From a checkpoint of a small mixture-of-experts model trained on Wikipedia.
Training: a variant of SOAP for the experts, 5175 steps.
Below are experts of layer 4 (counted from 0) of a mixture-of-experts language model. Rows are named router (the router's row for the expert), down (a neuron's output weights, with its number) and show model dimensions 0-255. Each number is 50 + 10 x the weight over its row's rms, rounded and kept within 0 to 99.
Before each expert's rows: "raises" lists some tokens whose logits its average output raises strongly, later layers aside. This comes from a sample of Wikipedia text that the model never trained on.

# expert 28
raises: " of", ",", "-", " and", ".", " in"
router:27 41 59 44 46 60 60 55 50 48 56 73 35 46 64 50 65 40 59 56 63 65 38 57 37 45 60 44 58 56 46 44 47 42 48 38 55 48 52 49 46 55 26 56 51 53 52 69 37 57 59 60 56 43 60 50 63 46 63 58 35 56 65 63 47 45 54 62 61 41 50 48 61 49 22 35 46 45 51 47 57 52 52 50 52 71 42 54 65 65 45 54 52 65 35 39 56 46 32 37 43 58 49 36 42 54 53 67 41 58 57 66 40 59 55 49 45 58 46 58 59 33 58 73 56 56 41 35 47 35 45 57 56 45 52 42 68 49 48 46 57 46 37 65 80 42 54 50 42 53 56 55 34 52 57 50 37 54 46 51 60 63 31 55 48 55 44 61 50 52 38 35 50 46 55 41 58 60 34 55 49 43 54 48 45 49 55 49 50 35 62 50 53 67 59 40 53 57 31 49 48 49 51 70 56 53 36 19 46 65 55 44 57 57 72 45 45 49 56 58 49 52 30 53 79 53 56 37 46 50 55 42 67 55 36 46 59 66 48 54 48 44 55 35 55 40 43 68 53 32 60 55 58 39 50 55
down1:51 42 59 60 29 74 41 44 50 48 56 47 33 53 63 50 60 63 45 52 45 46 42 36 59 41 57 44 50 48 27 43 50 38 53 34 41 41 51 58 38 49 50 46 39 53 49 65 75 47 54 47 47 47 49 50 48 43 38 38 47 64 55 35 39 66 30 48 46 50 65 68 57 57 54 67 64 38 52 41 62 58 43 55 52 50 54 55 64 45 36 48 69 35 48 57 46 45 60 42 46 46 30 67 39 66 50 61 62 48 54 53 35 45 59 29 64 56 49 41 44 64 44 50 52 31 44 50 53 40 52 66 65 53 59 68 51 44 45 43 50 42 47 44 58 37 49 65 60 38 58 65 61 54 49 55 49 52 40 77 45 47 42 67 42 51 44 50 56 57 35 75 63 57 70 53 32 48 56 44 56 64 29 56 51 57 47 47 57 52 64 52 54 38 34 46 44 59 63 46 43 49 60 63 48 42 43 62 57 55 41 49 49 61 31 42 50 46 48 53 47 40 65 61 39 47 49 47 68 41 55 32 45 61 58 30 60 56 59 50 68 43 69 49 56 45 59 36 37 49 37 35 53 63 52 59

# expert 63
raises: "urt", "ira", "isted", "urch", "1", "ordin"
router:61 49 41 64 37 41 44 36 65 43 37 51 46 64 58 47 55 56 39 47 52 42 69 67 56 44 61 50 50 43 45 43 54 58 49 54 56 49 24 52 46 51 47 18 66 45 45 50 35 41 47 57 42 50 66 64 35 57 66 45 54 48 46 53 64 67 41 55 64 59 54 37 46 46 64 53 59 61 35 50 62 57 44 47 60 64 42 49 47 60 57 54 40 43 64 49 65 67 49 65 37 51 47 47 63 32 56 50 47 35 50 50 60 80 52 37 58 35 71 46 31 35 28 47 51 52 46 65 49 56 33 43 42 58 57 55 62 57 47 33 41 56 46 44 53 38 39 50 58 58 43 62 52 63 51 51 42 65 68 59 29 65 40 48 58 50 42 51 37 50 53 41 48 49 44 39 64 43 63 62 38 62 42 48 63 62 61 52 47 50 47 43 39 37 47 58 48 49 45 41 62 59 44 29 66 50 42 31 53 52 49 32 58 51 24 48 55 48 37 65 54 55 38 57 43 52 37 49 48 57 45 45 49 37 50 62 75 44 59 44 56 49 57 56 38 36 54 51 59 66 59 57 56 47 52 50
down2:68 51 56 40 58 66 46 37 50 55 29 44 42 53 39 52 33 54 66 42 41 44 36 49 26 44 65 53 42 65 51 38 62 66 24 56 33 45 64 44 41 54 39 44 46 55 56 37 65 55 36 44 62 50 57 58 53 32 53 41 44 41 47 59 49 36 56 43 52 35 55 53 46 55 45 47 39 32 44 53 48 52 57 50 66 46 40 34 46 37 28 56 42 40 52 42 60 43 45 65 48 49 41 43 62 58 40 57 55 41 59 36 35 31 63 48 35 41 52 43 50 57 47 41 46 52 30 44 40 39 59 44 62 45 39 61 42 56 53 57 28 51 48 70 61 35 52 50 50 52 52 47 44 48 59 48 55 52 58 43 55 31 61 38 54 43 36 72 40 73 47 57 62 45 45 59 58 59 36 59 57 51 51 64 37 59 44 63 45 44 46 61 42 55 43 36 52 48 52 48 41 50 53 41 71 46 49 50 53 53 55 54 49 36 36 41 58 44 57 46 49 75 53 61 34 40 55 63 62 50 45 63 42 41 47 53 69 58 59 43 36 49 47 50 48 37 52 44 45 55 33 29 61 27 41 66

# expert 56
raises: ".", ",", " stars", "),", ").", " by"
router:53 43 65 32 43 55 61 49 54 41 55 46 51 46 43 69 69 45 70 70 64 47 34 27 51 45 44 57 54 44 47 37 47 55 37 38 49 47 72 41 53 55 44 48 43 67 36 64 51 56 42 50 43 45 70 53 64 51 33 62 63 51 55 45 39 54 47 49 40 50 65 47 47 65 43 44 52 51 50 59 44 68 36 47 53 46 62 45 43 46 60 50 41 41 67 50 40 39 58 41 48 43 38 60 55 56 68 53 50 55 51 48 52 41 54 52 37 53 47 51 39 58 62 40 49 67 51 69 52 68 55 30 58 38 36 57 66 51 35 53 59 40 54 43 56 51 70 41 57 54 29 66 47 50 49 40 46 57 30 48 59 52 50 64 46 54 50 59 42 38 49 41 68 63 63 55 48 48 39 54 64 52 47 47 53 61 39 54 50 51 48 47 68 33 49 27 40 62 36 50 46 56 48 51 27 46 32 33 68 57 27 57 46 53 69 47 33 43 42 56 58 41 39 60 45 53 54 41 58 33 50 38 41 46 58 38 60 44 51 59 37 56 62 40 50 49 56 35 41 59 50 42 68 32 64 48
down0:70 54 59 50 41 69 79 53 55 45 52 39 65 59 41 48 67 65 36 74 43 63 52 47 46 29 46 51 44 55 55 59 66 65 54 68 45 52 40 42 63 64 59 59 56 44 62 49 44 62 47 48 46 48 52 38 36 62 54 51 64 55 49 57 53 52 49 57 61 39 48 47 44 51 60 58 60 45 69 52 40 51 56 54 53 60 46 50 45 61 63 49 41 54 52 59 60 71 53 71 60 57 51 42 55 55 41 56 69 70 59 50 69 57 58 46 61 63 80 41 59 54 37 47 46 73 39 49 59 38 52 48 46 62 45 52 60 44 56 45 50 43 60 49 57 59 34 58 44 53 47 23 40 52 58 40 53 38 55 55 51 53 46 45 29 62 60 55 40 57 69 57 38 56 66 54 49 43 57 50 52 46 47 54 44 44 53 43 57 37 49 25 52 43 57 51 54 30 54 44 43 45 54 47 61 43 60 50 45 57 39 60 48 36 34 63 62 50 59 69 45 43 46 55 46 40 73 71 56 36 58 47 44 47 25 58 44 53 42 49 46 65 54 44 57 48 37 50 62 47 63 63 47 50 64 31